python train.py --moe_layers=[1, 3, 5, 7] --routed_scale=2.13 --balance_loss=0.00292 --batch_tokens=[32768, 65536]
Below are experts of layer 5 (counted from 0) of a mixture-of-experts language model. Rows are named router (the router's row for the expert), down (a neuron's output weights, with its number) and show model dimensions 0-159. Each number is 128 + 32 x the weight over its row's rms, rounded and kept within 0 to 255. Numbers have three digits each.
Before each expert's rows: a language model's description of what the expert responds to. This comes from a sample of Wikipedia text that the model never trained on.

# expert 3
What it handles: Pipe separators and column words in sports and election tables, such as Votes, Total, %, −, Nominated, along with stat nouns like games.
router:142102178044121176144126075119176118173157124110164189058158131114128146181137153137154118113189117175216141111072160192076142102137096113139134170117054138068083166147126132184137092090157117095133138120121115149115144163133145141154102142150077144083173155128116138170149132139120110141139107121107142107074179128163138095118089111167119092217092121064117137106096120099156180112092111110102116150146180126164143124185130098097173169142162143147142137109105127076174118139114093
down1:107157053176032145101165078133142176166094129112179130169127157088073136072141091148150153104148127145172169166146132137117198137180114203138132147112133181124191110134062106149133155142121093102157192130129131122082169148145129201141124116170077138151069116102187179123203113148097120146125120120147082112098144128116131120091091180144162124116156083128121084112126151083126121130116128154113123136130148103190105147113148156102116118163143125081209160158089133153096139149109130
down2:142103156157108086150086147089133158116178143180121178155109134154093113047127117156119164150223120132116068156126170086110132163148095137154070143138177107160096092115085160134099172095128114112141186155116168160179144128104124182118145094170118175127090094179091152143131166127129117146082112088163106159107118123161114050140174132128119123178134089122131125192091160109096109118114195107124096107127219108108107139098078105136107082194130084158162140062150122125104109137144119
down3:104108156169105109138125168115189075148128127074163178148120135115103137106143164151108134140087080071082137128137194159117133122091144077115124074160133095124176168111125088111146142145153176177086102136055175166151145184177129129138129115104147150142112055135106149133137128088102093108114083146161119078159100124104080182181126131162184183082135072127121103122114150085168094138086136198117104150109164106137175135175163131140059083122146101097132090135129143128146112063077185
down4:151091137182079185115156147118170100067086107185114137132132130131073182104159136155116120127140080142103088084126108146106096170082184156132118089172177063123119095197108120105141102082131135114115109139151170132164119169139096184151127128154119179175153108096144183105145143100077076160109081077104155150154132125128153120132107105124112146069144099133136137202136102145146141167125116058132115192149142097134129117080134121035136171107088167091123160145047132127117135137149184
down5:181118142183115111113190121119107080132117100100115110164093112143139121146120092149090126149114120111137174096162192128160098100168155133157146130061119132170119154099178131176126116122177157114118131090126148143190140163119051123193146128171110142174197091130133134089179063147093173142139115099146109162102131081189101116167160134112085164104093136074153163080134083056134128129094133147089117177086210102140186126118139110169112156160163106152148097091083099142155136066131111
down6:151140156124138142092198126098136099132098060147083176150176097157142138154139163146110171168099181066109139172177106125131117124117163121148117131134131132077143135125158120128145133113139119126177204123162113145078128091140130081120072162181192090153155095195097174099138109077198099128042192117142108132173083067101060099096141128161068127095125110068107140106188123114184124141132096188150107131125101121117137143151115112154124137146176135104157134149115121153058106118136139
down7:119099139141099133128112093114143086132082064175115139072113131177125162126127145107147128070161156138164191138099124179076110188145113105156076088168160182125128176104121103114089151092103082159096118108138187099147130134119155108100179162118130103106148123182123121115173127073130105212122086132106162159123115118084133126109191133084125086129120115135111082105206166103116120068115136100148088135134199168099119114088108193108109193188138135101145120184112148115112096062088122
down8:084168111215152133149077081185088163124129089163167093149078158107128143155135109119136104087096153129120138148076112178128145118149085090086167096148109168175111201156105163108147158121131078074159083121157103116123101116136087083093176191185160143118106139105105102173191123136159186119135113178153137114133125124105204127123114140114098118131094155165130095133162098095065183104099095150133132064091093105124116096105117144096087123115179141120164137110081097095116086156142190
down9:163131147101100136172144152166163134119140066149101056096155101149160113090153101098114161140066128149052147125114103173122136080121171131132099065101135125112143183100139093160151120154166150125149106078152124099135124149178132142164128157140151118178070111078155076142136113129114102153167121144156115123097082120203127132154092181130083166085104146190144153135111098070127070121182136162139117062135074073186104161179106102076134060112087127095091151075172121111111136148145121
down10:159104158136108139172166158125106116122102141122082091139113104146152113073123150153093161109123122107153118112155144138128143085139166137126139147146126137181142097182075147124131135207130110121093108144191088097148116152107157164060106136097157181146175094119162120122114166136122175065081101046129096111133140176149189123101122145177127162165148180119113129099121201165083116076153131091207069134161159135120135080119092124145108127102067089110116067167069167128060111063142122
down11:109140120099165095130091132136067182104138166183110115150139145139127128107181076196096141111115170145104140097182076103193145139031132158134134106154078125079161140123178180155169120113117119082124169101106149109128138143103136080095128132116129122108138197092149143160097111122152110108104094184159110149134134137121138080163167084090165080104115148190103124176131133105089168074142133134195169129118078154159138055127148120089129140153092097154110191111108159076163177094110174
down12:125061165142122123136143123093095132178168171102130101179085147104088157118132140120121155152137082096086104109145090156116127185124152158130153070148213073093067165127126132176112164068101121169108150082124085198068160116092129074126152115126109078129116174157097088101152071133108107079110124174152127157116118145092096132125126096159151150115067157097157109131158115124098174155144124139116166143113094103139117108110188094088110108067132095156181059120096161126088135126199081
down13:159186095133149134101133104093156119114165149103103117157164121142136167122083129113113080110130091193146143169148133119115194095090086136170116191102150137126151155150073150159132133124164110143122120105143095105189134118111162129088069134087125144166171206091114127122129158172148128117227127106101089105130095187189075113177132080149136092116090171100127172030086165120117121169164103073120148176103097127133134138132124174103142139121168095096172162084129110135131193134138179
down14:089135059125141105082088099132158205125119123130080091109148113147157148099142150161179186127145188107137089139142184113119127067104172116160142177171123174108097145132175118049111155134166180165107075107116118153133082101057171097132159174087122161133114124130106090105164122132135105104101086133111133129145137103141084202157135173133091124173138105089125093093050177163085042105107116139143118144082112191132091118133130155101119108148116118140107096098169134154159166171125158
down15:108136097088194126120062147127124159044127106108144115120084129068099160126126119097148127136108117170105150110132137065130064180113130134142120124159092140156119113111185091179127097118161081188120098066113138130075130098081152161146124126141121101118164087099140143139110147090101099160085004176170117174132121136120143101150146160128119150161092158138117098178141120162094131182093130108129167095130060112140118065096175078103141181136162130163104120167119153167097106118101059
down16:116134139165151071137132078164090131083171107099084185160099121093118169155144186115116110138131130104160177198112145171103143103133124065117117142129153161104139098136122199087189116165132138145118121167105119079113116129149097127136150192108116114147146182152113162110097148119134097181096150148110123127137124093124152189089159115128073117033101074069088138098089161095105163145105185138138106159103155145140080089156155178130204113146109116143052170165106111119135093099195132
down17:172112170122089025102171095134095111192130126116165161093139145112111077138123191111145097143167141150112093062164132122141124110156124149107122095166189156116125137121137103170163105119144114048145118185157128157110169145092084139135134123147242110177130077160141120072146150179128115163104098160145130135089141147179120076085160105151176116082132126085117118165087151176121111153141151146176169106129130095133074145140124125137144128142072099190139149119191135098097115141142179
down18:129132088083096147095135094168119147122099154131101088060124102151106164081129090176108179132130104169101117160137145162132106082130125161199114159104138166115143158095068161137076093090158167099169138115077158136085170181125163136124070126117142128180123081157110094143140168134125140160169110066096131096160144198078138123092147106123108165145110100107159123133092178085119116161150083103073148156118090059036133112113152125131136120131110179169131116083085151142176064180150149
down19:153081108167104162132106115145154105130095103111122138128116122127074131148082197118116115171116099129091164023103073145136122101146080120155135112146161113149108130150170106128064141105165136153137159122131149097081128145109139084127119087129113057114130109102125201151104126134118135125087108125109097112059178176118081148157044191121161054078183145199155105157154145127122115151117128135201130172091088151136084133125112129103116156174128107170104170168138130128130095055072097
down20:053151109127144119164121111104130074144074133176097135181192171088154109113089099149163126116141151125191147155098086103198109098130147112122114155124197145126114092156187112168122143124090125085104096133115133169127169167140115139139104150110132147110113172131132082138183144126160091115075101087116082210151096073087125109140146157150078153175120131159159117154198118115144137134129135070157063156157094080086079119112120084148097101182159148170120199104167169079116111124119121
down21:090189155161108214117135074160107119089115194132154153107062105138125109122130140087160071166115145130117147115110162153140109122159114166156103091146207124083076143100124157139122096107159125114099163156164126113123162137151157183113136118112137146089145081205149143143130109173132124122161132119158112108179121185203161095108153089067143111132116180154136111110121126150145101152136186116094152153141123069085121168118181040120125218180134112131129125068119081158175112118141110
down22:163125152088098172150097117182097145085125110134130162140139064144129122143170133112116135052126151145083107137131109158161044185085147136195153139112130179095096088093164142129104099159105106112117134169140142109137104107192088100140152088163134190090147152149109156114127111168141137173129175136183163125146152120175195123146116154063180116126165143123087160217119132120108154129085124152156057110203080124114156153113123152105143148104150102152090144135173097211102098091151144
down23:082187115132165079124175061128129114113137119142148107103097145119069065204172139164101108138128133163102135070085144109143103059119125076153168116111139123124088168156123081144134140180169073128109187158075097147122115132141127122085182099124076123105183131100148126086137154164131132136113109142163102086118093140107129175142163152154122107195120047095076061128237138167123172142089108119136120135126116138130096103110119117053138151104103113152067143123128103091133123113097141
down24:134092140123068107116106099113124137132083099101120074210077109113142094095172097086145096055123167141144074085147120058148146179133144124135147178119133082141092095162081141142087112141139079117121115108198147171154069090099122129148125128120077135105148103134083146125090164110123151137127158107125087123129115155134099139162138200094185144109119136117143069131171119123043198066209141129102116145150145083165112200156112123139118103172127154143120107157157087144146173114084142
down25:124116143119063047137065109102080152198150124064074178058112146118091115105152116118112135176082118137136114078073125080115122113122151146147094113159180131128122119114140156146114104109160125123112094142099097145103113108175113181128157084170116102116168157131108122142151049191150107107109112103128127160108110121120127129119126086133111112120146146150082163155251123166193166131129171152118117092133115069118077136137159197087153102132118104135087157136122200081140145146177156
down26:080124116082126105072155100133170093158100141117075132107078174077109166109105107064144097130141164117155107110094103138153135106147096154151121115117134073116124114156179135093056152089139080136125176197110105146120147172137163143124100149155214171173137093171114053113147080186104157128081119128140140131141111164120084121099050082110174086076079159157113118112164137138097054125127123186117081068126161103121115115133135117129156175128180176110155105170129132149096138110123165
down27:147122123127106073144079143151084102135106082168136169096114207129097126177102168150077115141100196140163181123161140164097111134173160112118155149129137128144167137095130140129137083073148107195104068156142124151104115124112123100090184106077125158092127144115103125177100135180094150034122106158139124127131139106161094150104188153102172111174163109137098116219109169140130144110121159158110103093121110122114078170115076047159133096131081103137158074151145110102095142119065082
down28:134127192139069134080150111129166126107078184145133071140097156152125201136169152122073134078095172113129151165138134129051081136107065083119094082187156137113127140188124071109174138137122155131077123128092116138166097100088156109134147135094110104140168132178147118104143106104166151149171149125113100094048107153152113183137100141086126124172161140157147026131094106148093127104165096134136085162096107202185139149124112175098123138145150114160106118166108112166121141136174102

# expert 12
What it handles: Line breaks, dashes, bars and labels in infoboxes, tables and lists, such as Total, Location, Votes, Personal.
router:137151088019127094118169105075128074149118114132105159123180053119107135097143162127125112135152095109197085160078172157109093102184169124124094095090134114132138152146144104105150107166152116108117133103142119082157165169111169180077102140097125124115075092086141114159110148148145120138151148073124135072094217100074099128105114141172116148172157140129080132156066130087172103138095140106130116130096165076159123099133162088092162122172167169121148119165113155160182122132054144
down15:161170124191160199162127120087144076084113093162128118187157112087149077116143189108149103112148131120099043120109097098109140099142135188106141199110093144098124121146155106128147100137110076137122123139139153087140172198155132140126166098138158195113112103106101121150158094087171173136117099103146153138158196131119201178123119114091147079067144119133151087181177125133114097189145099138057130135118116092082136124074121133127138142078073074087079166118140133114134141125161145
down16:098247112110138118091181135089104144147172151057140130097107121174108156152163166133100138153149205143103178127081136099119109134143117143141092127106125155153106102149120113122117206120112144062175164132127155158193131119121094118105057097124117158145146081101166129067150196105104123184129185096131151106100119135141165119150178085164101131130176116145129190097130160131147117108127113097127059085085151082159135080105137150099151186131128126166074142130145179134176089118135115
down17:098100149156112201106089087165165122062155096215102150116152150153131064054126093131135170129147159193154127093094112190097067111131133151125112055123159089153118133074106146155174123079115156081077163152115076100152131119160164124085113134133179138137110062170124120076081129128131058096137157154104151141158145097151107146139153119139122118121111105104113132118135092078135161137061176108115119185147133089113142090180101143151144090106142080152125092154117141168149096134177157
down18:114115093061108153091183067130145144135165138184142099132157135149100131151142198124105153135102117151118110123105078162106171168151159103091100087100124129155111146140128160123142055083066153134127169187084070136180110121165087161215129113128117060117166095189128189147088117179152065124126139124093133119109198123126131113055139103148123091153129085115148113175098139109152133125147119139144121149105102117183123118141111157168201168166122163091069113107152139098170179141123146
down19:140070092111147109160195111135064127136125146130165106072082123116106150152188113100131153106132153116092157103114136139105099110141167080153084128119137119152164138098122162175067133167117126109099114109133148095148196143116122141118139109166109100100134122122158100181099146155146106132089124205128093157107109087104094128157154078100169137133228131073207092088148067069156133162157146136170138130141091136019153146131150163089126155133045174152154088116136169121144162120125121
down20:130140085133086101150130129099137111149164100114109148076121135102133214163115072112100106166160092140103153164116113048147170092132109122107103093100210087113146145081135094136091164127089104124158064122098148104221091150133081152137129108198154084190159185144115153174161103181142145131042150113136141141142094133141133095211111148096074127123108148122177143144184108084123138120153155164123167149094156095158139162137162129085132116098152154141096093091096161103114126149109133
down21:108095136140169104119137031120115164125128132120136148148098128129169136092130183136174107102159140138161170134128165129136128109220099095090084126177114136102142156119109156080198111102122166157124128199134092126117133109120127066110152133119134083087097136117133136183104160118164091102110142090131150125148127175106055142121084175156047078075148173113127063149107101109161158095126095132141177161142151135126156141105093129062156124153090141122175134109038147138141144035160146
down22:108127175129185074118117087146124154133121133110065130151118175131157081144076141115119114127092197089082155146115108084122054076094058092121112159142134160120113087130129128144170123097120059108152186115147082136123141177135068069131145119152109132147136193179133100132136155100122108115043143156131110129130095118137169105184115122101149153139090168140140113129208123203082081092111104153086098123110069128129143087145094148148096116124118101149194083161105093091093123113189130
down23:130116167154129124161149078170167073093145143186131130106160116091098122146141084157108071094061141086098147109070148103137126161115122180171077119111161073112150114146138167143092125137099072173137106135152113157118135127158112150144156090151097127128139117127115137085166121093128160150130155118178133135120131102123120124081124105059137079123125170159108098072173133116142085142159125068169099123059060086159147117155121126059120220080101172192058171117133086171099109131160171
down24:139156098159164110108116068179104139217075153166131101104090171128101151097185149111158158097098124148110090148144089133109158204095090155115197047127137135107079185117127102138106164115114165159146150135161152117176115160165066126119104132111091135159129169132157139080151127175153169126196142163145116098188083148084120083115113116111144085131174130135110066065133095120158134092100114125140140124144110135134111125166150095074097193080111125118087108148093092125192163104114103
down25:128129133138122155124147134141156137111101105095040125173110145113125135141152118139064193102164169129171142061128121119100177130083057126131130130066152124077155094146082142157183144154148135118120164175106080083147136107132160153041147105129137143104094125145086121188036107124151088114147154162146136112162131148122075135127130128111064055144132133070095171054174139120092057143091142112137112136137133159114080142168170136134125136138157135140163162136111207137164133102114187
down26:182146130204144153122158165133159130141123069165151069101161163154158076135072215169125169178075163111111087135165155115087125141130123129020150177113136135090086126125119170125161117090130156135163123132178167108143116143122132112122163125105157063115060170106102123139199133181107177069142126123138160124148093104172123164156161081136123076110138135145134099188099123172084145129115113137111139152175165100151103134153163112137137151192163104100137131117161120132168092166089106
down27:130106104141105131133113085140173151090108124062201115153150146129140098119163142145181170137084193148136178149138094095108063140150080114158097170123152114110130144140121062085149092088185101130155142129073111126108143157135115171150129107170122104160140135114118115026089132143171105134140152060160129138075040202182112143112118107137135096072186126136158116189089128180096115084147139113101102095140134133086140148124139148166078173115151103125095111153051132145127152090149132
down28:104099137110064112104097139118107095065141159133105096162101086084065182091142143108166174165091070143139141103092080170096165136142095099129099119118123175124083199169126155120163184173130114079092086136137087133185155130133158099113139168195107095167150066112159115151133117098188121133155204105147127125118163150160108121124058093133120122156169123074141117153142098157094140117128141135127115189164084130112163097105082112037131113168138097148110104137155111089151115153079157
down29:103175079078103065082132170116171136149097143115146134090141151073182168100137172092176150158095149186117110094117109091167166128105139129114067109099163148157088105164126138130157126193125120188113174149105147132111158115146108087140059143069169088108100140173124121113165119065110136185130098197077149095102081124070115141109178120134143095098141135170109135082109092128131137177184168059159155129168079137097105099163159114081157122129160151119084140139112099150156104119141090
down30:180155150135100129082108087158161175100099127175086125196163136123142119109150165123140095144160156125062112081183102160166091132146161082098177092149150162136117164142211057206130152144148123123124102147106034120175176191102180171162088086120126160140067086150160118123146142185084138154141145189124094153160127101119135161179139101132137145150101153140126101104169163140116114138086155122123104183108201129096125122132103097118114128103123125190096127140108148158131107148165142
down31:204140165092122114097174090121132108121146126107121176164154062149195117109174089096122126095157101128159111064164134113157075122128124098114160127144133111121173150122150097101118092152135110139123123083179112098090144114156139114114105034134105184146137140122129121096135116155133109112163157124136124113011113100081151191150161095138097142143133189054153110112173100086134098118102098139106131127149079086146094146115228202169117139115142131112155128129085170063085124151139119
down32:116125107092138075141137104200123098146090105075137089087178136180135071070111104194127115134100114152082164117121169186146109098137232131179116111180125143147090126135133124108079095114158156113200195129104130120162184110124145130133097168125110101168155123146179138139123142115109082117116127109116124124135125200174143138164182155066082088121139089081180155108123080086140138151129162120105079163093061148134151159143077113134090130130160130094175143144109113133119178123182104
down33:115147061139174085145161146135145091183104104125166160147104138119134168127133124168151109154115069150128191126159132097123159155138117130166173164125152098147132100113088183112074172166092143141117109092130139083110043149150082077118153139107166160112109165172062096161122145162138178133167187133147203157142131152154129100103153132117104109144130068143081188104074149156092137113175145172179165088102108133166097085045060132136086130159157131185128149099116087149120130110136155
down34:139158123150111077147075169212079065131104125108158110182100131129146176165156092060156145086089140086116046137120115114157123085141057195142161188138118152184196123144118082086113176135132106165148089147183114178145104146122145105092127185137122126140106131100122171149123177080123093105155150127102097135149107148128120103175080163178131118165089166123061108086134109140166076125112103109080180130136102106145091117124135120120122142072115164130139147135116092140160117199132140
down35:093104144111138118172144102114148160118119067141142146121059131112083135126086160102115161114117145127100111082138200139083102151090104144140097149163140115121127166101154078173155146154141122164129092098174095167120110140100134150131080152121085079102139091132122166135103109120058098192149150112149075185192174164128109161094094165114054138119145101182142185136102115168137135094160148080245127173111144062151098138163147119139142157111158172133103066110151095163124087113142175
down36:128148080136096159179143131146173078162102154075135127084101118082166125142129142134140125120140145116078154164164143147103159113171114129175139154158115106113114142134096141140078178126086116155103126089060175162096122106144093165156120154113115150157146161091124134068177100104137085178086131125141113072125163119132155176097124119157070128101115189097143136101160156066118120073076134050117122193111153078194159135065055115130143135206167126141113199159092129165156136146153160
down37:193119123166105112101116089124173126112107102164105080120162109131081129115092234077132105075120112120121137129161114094086100129149184094153085154154076189165112149083124101124158151083128201093133089128112127094113127124130132128158135074130146106115065103127142110100108087131157098119124178116114122185155152123101116076127112166043105117144076139109122172085108132146103115191171094178087123129152082182176076055101091096159156124106102138142116127159149132163075123132153182
down38:138075069112146164067122120146103135147108154084099132156116083171133159184112081146120155163173146149163164163164122101151092173130129205139104089167105071150124115209115143154086126137195174112137117142091114108125085116134116153149156089114150169139128103105147085177120160132146120186137125190113094129154107210090126104120184110119183125178148123140189058148109133209151196106102069153110145110139110153151106144110157159140164107125098126124125111128175084135112155160157176
down39:146100169149082102141147140114075112144125100173095109127164119109122121202140094119091207187150085178104090145147046148080127114099121144115108112160158124131105132136129140147112076187135105139140111078055124101173173195146109160149194110168106100118121127201105124101166160177159096130132198172118100167137117124107125108159194110096093154086145137118161092100179137109078076131147136112058149175091122119138132145132121109204087094118129168085108110150144121135127137094100097
down40:127145168113170105150097139148132172125094188126128103154135143086152098075150122148100104193135129168184147164131172059118087145115109097146129131140089076101105123119146180140104106162098158150165091145097127130020106131173069118120100087169080145117108131127102099197155156132123196084103097101185157103071129108185155133092116068157148075101126119132194143143161080137176145135120089134106134154147084143119104128125175088082163107145140110140149088094103178105126060142112100
down41:140134087103119036146134087101067101134131169131111155130091108132100196190124133140183172141156139159081100116176157146103135143080172155160131128125168112126134197118160182165092131172114105118146073126070103115125119100123117095127102168157144086147123124077103134092185125060136136086139125095112078113121151177148131108130102129117055112100093124155106052121030101138098137170163086099113061115160151131151161106096113143144167167088087087168120145122163105095145132118093141
down42:169139113149118096134153081109087168090149131052138185202114171121107083116138176113101196191104082125127153120061115094126162117084098121082124162105103173131133129141192058106173066079119130115116170145118128185083090117167146124120103138178168061087191170130142144126163172105135132107116126159121144131186151154124139137142165143105157128108149152193128146148070120124112168163100135095088154090142097163131114183145078095113162156113128115139147082141111167128135131177095176

# expert 9
What it handles: Pipe separators, colons and dashes between numbers in sports results, rosters and coordinates, such as 2–3 | Detroit, (aged, °N.
router:168186170147132152162125103094185086152123177156128118173143117097054136110151159076122190126178152111182132205086164133129144114098159121106100151060129083123067172134165114134178159168135071143089119109166141146141118157130116128147155127147102159103135107123106104142053157111130153118140166157138163106119106111195190128083082197113113152185101113053137127123136115145099141124128111149099127141145104104158124152165092106091124142128167062117118117177171096123066054131108167
down1:117147118124143112121155129127122164065152154139115070138128114113149163142117173100106088138162127168079199119094231068102092160158123146117138091166107126155115154095084114187169178140126142157104159072146122097106151143114091171172079135125107071151133152167170124127123171129148132183091141126115177161117082168102117137145172163054112125119088054118088122141147140111109164129136116089157162077161185086117160088154101132151150193135200118147091072189116126161099119119130113
down2:183100074169076139126129128082133133114086064106170103176182167098102113107100139053105164080129204169095105135065169104147122084100122131174087135132127180109083158074154118100100113125117165117161156129124111149192122209165141131119152161114149144108180088164190184091190100140136132144152129142108147176129114137155120149104117144154133131115131082035122136094155160150127084112154149168155078125090163109123110105077118178112131121114143123114071119142144148140135141151113195
down3:116145162177164156139054124134045104113129150113085126161139083136179101102115100160129111163098115059155112115086143121174084120094137191131135137101093153092068102117095140103120117110161093096137094124179153138156106238148122065067100131136194127153097176120107113053105102129126157119115103157133164132144094156122158113121095177130170080142137161143134119150127060109117173104138144133070173143143195098086153111134161098133064124100152157164103104122161072141127114127114095
down4:095054108135133097133133132119124089144140091166053141147106110134182174147097106140151127157163148173199155089149139064133090066112148119119119122151102118167154132104172125083087139173138133089082141103107076060187134152126116044123101159136159083096118106172160174175106126182163081127087154127175072153111088148147088102085137139137142111159119142126140139111146058088087134117125127126141119122165141136122203154144143128179149154078034105104167138094085122105152157139131125
down5:131130115093140129167120133195183096111178150115160110122105169126103107183187108146148094158115168141117127066148146166126104104132137138178127112099179114151137114142149073177113115101162093112114124154133045150149190079160114153157140180107170127157107115067180068156151152107201122157100115100121112179144134170164114112084064166078152128090149162141114114078110140089143184140135177183153079145078181098152051139110148114121194105170143101130142092135147150125126127147162142
down6:165169120154155112154174122147155079140142111110094165149136113169085155166119148167214146125138178091148098217091122166164131106182122142159117158164124076099146184188121178139137089095092122157146055131169110204114142137167124179120094195103137149172159119162137125131133120129109126107097097103201137123138174142148117119110096156154108082167080131151083107143211094181125080130151153182136160143126141097148133116124063107096097119131127180151138106147131132173096141144081127
down7:115066149131104160140130167207217117167114083074174131122094159167122145069108154152147092182131071182089115160100138180123161072119139091102134133152140195070115089112135092130161140064152131146192168195156133118094134107080119108147177137082197156128143159091092149140124116207134140127105118128115161161161193149132175141104168109163135113132146157115132139141135122093180112167189138120108097150140143142128123118138179168124116174094134118128160111123185162137132087118147145
down8:095119201175161114148121116146119182137045109138120138142120146092161118127093143101193086115078124132111163194155103136079128140163089131079135139142099111081105072226099157083136114133157112092147109141130119148128107164076121088152155148112120125111079150129158111094141111131163146194181125158130163137183192169104038131107118096096089112127118154132163105109148162113101170169096115176051167115155164115111108159064154090131157104108162114109143155138180136069129116104130138
down9:111166150122147052163135101049138147142135157137094158183077168110123091142141119116130108148131097105166067145117183084147088133084140134080123159144147133156136054084139150089117135157114125095092131134100079112136165100200158087107143108163090190125159194159142160137129118099142127108109152094108122123126152080104104097115155141158143141124138125208186139110178092085186163182104081149086156168138108175081181114142094160090173152085104073140154153071132133137166099100137155
down10:160159161114109131130116114088100050094100111132069083199104162177113147120151147076124130138111106128117124110177188103167136128109161106131162139136122116151139101129128102148096125113211132124107165156163158087125145143158217106087130067150108098111133061128103153110101105109126108132116089117126177143127153145125146160125155111190094142113126155087100131139232136134144137166188098118122054148079104144113190077104136136109186129075168043154130113127183137133077081136126148
down11:130111138126136103146177101121163135087149123112129104133101099146051147110097143191102158113148126191127141107138142050131091157115146105064140136130175088113125133125152143144060122095155186116155104116117101170151153158144181216140176093131154068162123133116140130112122101156128129151126143118123128143149133103100157081128072164179166062098139133176181109136115108099154076156067156097056072140161118066117149106160166112066110098150132125071148161145143051101083072141105150
down12:147099152132120125154136140158105111099146102113143107134129107093122150123120151145158087099109197171112097119118145094160110134067146117100152127112130108110167167153170113165155100095062119161114095109146081154076095164164202112190149040165092119114126135133177115072148122104097174066108086101086125161107143190154140190051114149165144132081147116093192138170069092135110121105160152112150130086176124164170130180079112187129147144101078097142175194131112144155148112158118135
down13:100101176158094107159120086126127187099123130185127129169167154150071150165156125130146069144085113114143150139141127103121116103146107169124169126168169128138108134149160165119097113185150084064101163115139173106151163112160127080133177142152096073061067122183115181132110061108080143087082112164146086123109115181124108170110126139153100098131122101121151102175083145139105077068071146118134123093112127089111105152144086065154125098080151126109162055048124077165100147111102141
down14:101103093133162113148183108037048128169135109086145197157132156101230161181061133149170094060097227169131114112116108121141107120071130108109154073141120138145178102110118134141131104126097130153119152090124141118120133138171145174121094129138060135147148132127120101101123149179140081111112090124122118168115075109089068090139148100137180139107132152126153146146210111148115110118165149139114140172144119196145113110111130151120153119170099186094102134086156137114102163085124128
down15:146180172161103155176138127135086066159142110169128164101120157104105073170103097139159127089100143086156119070113179117108114118065139109118105155143175130128130104087138111147084090141109152067157128132118120122141110139192105157127076163153135064156083124147092150135119149093167129146142137155179042124109056147129106048091112164078079098146123112171108139131172134164136151103141077130124125123075137050181109138130148101133111138130136041158108080182141094174175119091145132
down16:151072127114137119114076095151059145079158116117079165110135150146136105172160122090104124173149084118100078132147125174096158095124099120185094088169153123160053167051158107115128166086191202101139114114093122075194134149122113167136105143120078188156128140111164168097145147132121145117134167166083089114133135112133165124149158120100095106154120183088142077101132187092108123169118122134170167146060166099161166133095131136120125112097095158168066113120128098131117076071164110
down17:099128125090140148175135101120231145082125110094108033157136099115184162109053137109170089190185155108176121094154138105097126138165172128138108116090164145132098180181115112123112138116116126146168094162148142127103131108151108110106098169094103148154046125190082157090098163113124098112099187127175113124122168133176122165144142172114104139127169129107130114103095157102176109137151142125170089079181132078096057142162086131127124134155149092124111100146140107095165068112093164
down18:082153116099135120143135144049140187146085103150186135133151152065119136155091217152137101154183227130143150123090100137108142175138104102108102118123149134169120119144165129110114144122074108115118216194159120124086164141110096159135160146127149149108121131113113090116160146115037130126206106084061144168171095102159092133117134135170129142115118087105137094152133181135162168074137141144156120193153127099124115113106102113126130089164124171125081131146126167154160107099132206
down19:178137149185114147060155138125157079138131092103166046112108174132082133182161130125083180071151128141161174103139060155101141119095143190136132110133132100166111113180106083162137102126126162199120082106117153085106134144172166138125162147140085156116159090058085157140136110110160152119135151144129105116138167126158146133142088107115131245092142104109177133115075165113137102088143123070150122107106128163155083089135166152125064157108202161158131154132122094158144128138092139
down20:131137105137134149160100149137132149173098114099119095139108049117139151187144150114183141147154133184163125132092142110177106134126158097130151108174109141123229117150073129180104087083094083201191131139116098141063076145153193128122161056128084185130191048104157145136119079118128126131169090126107096130137177155117136129131112112115054134090103135182120111120122131130154076098117073095134144114124112127083141118086121159179157074161075120147141123164105136134135081129084132
down21:128123187109150083129083177140073148155114131096147132083145130225149109126138124127145115133171126094090197175094131091092125111179110135138091103124148109139117063166122137118085029171151120129075082119096138119146071134095182176161168132118120164110125154157105120210110134109153130163070125133109155113171127153072099113108150096108181134097064162059090107126084099156100104126133117112106104112217125163095114139108131130135136154174127109108117189100073120153104154139139131
down22:162056088180177157113075118128125151156087129176160106176161142175195201064120136094125097077166156173150077145156136112106150155144142148089057120135152144152140128131141099141137162087137175110135140123143151125187087148097135121142113174135113116105115088104098110111102135128156144140153082120132160056167109174139086129097115124126143076146124093090095175117022120166156079135161124118140089101106113114165154118090103147133088118099086145099090086130040105149103166106098158
down23:158168071103105095184090114093126132101116133167123098105179126146103147099116108102066123134179087160192117129174175119116125112110155130138082137087201126102122146132118086148194155073102091181156097129139133087124142182140158114128136153127145156150156105128086181130150132145111106172183194128106130109166168128140125126129150067131119111184091145127135115168143145099136194098062132165126142109201172133112170174144163110118129096147096110035194129073173150106133119072139169
down24:147134134115086166139150155121138128071129148160079131179159130115108164156129168070176093190088139120132075118066073117159160093056183149127072099110150107163188153108133098139109115135126130126086153123121120103079147103179113109181172090150136179150096109171115104086157144146107094128110177102094075128145100084130146150138109150100100125117125144099118149144085187113113167155124144141131116106085117068205131110175083153145139080133044155135095154177126064073175118127101173
down25:131084163104133096135071140120125106126103181091128141133124144128096054091090067115165156149099103092144117144092089133052131134123162085092169145091112147161150097181087098164105132145134102146133120142123115161088112158171181082154106151150136092123133130061139194104118080045202137132119128127126179107092124155111136144125161211140108162095142136137140225120122063123147069101147157078132119167142129104150109195133182110066151144134143121133135091129170134099168131159087149
down26:174068103124123119131116136178126143166131110065171131134114154162133113123120165090099147135172159105228134106139079069102162103038049094093144100091119144104152145121095137172176136146149132154157169097096099154142121176113114181067119133134082082084097128145150079120137157157095137137125169160147125087138070137091050167144139195107115145159140153176117112095122131075125140197187139144093147111083107161146099125142123099159172164150146094152099137168156107118141142134171133
down27:205089098082134162135100188120113129079207144092158090184112126122178124145105142172180180147171093105140117146125146173199117115120115081112127144119099066119102153113119106091083106079192158145091109113125175174170139125111141165110124107147145148077188128165146144180119091124130145114174142129138154122104062073144088148133123134180170099107153125091107082090165098149118122124128101128116189119214147159101107119142148142121172126153105138085089101165160170083147132185122084
down28:092100150148106116188134048177118131205137151168102158156146190075107104095143119128131113128094124146143101186147129163100119135108128139205114173114130175120119100086137118191126094124101055123126118135116140100147109142151077128167125142140156162141106148092159181194111139172095087058148155188147129120121139123121147125078104124112091126131087113141153118168112071175063189141122108173152139146103173120135070044079175126088154114111165145141165173111068138113148114165152128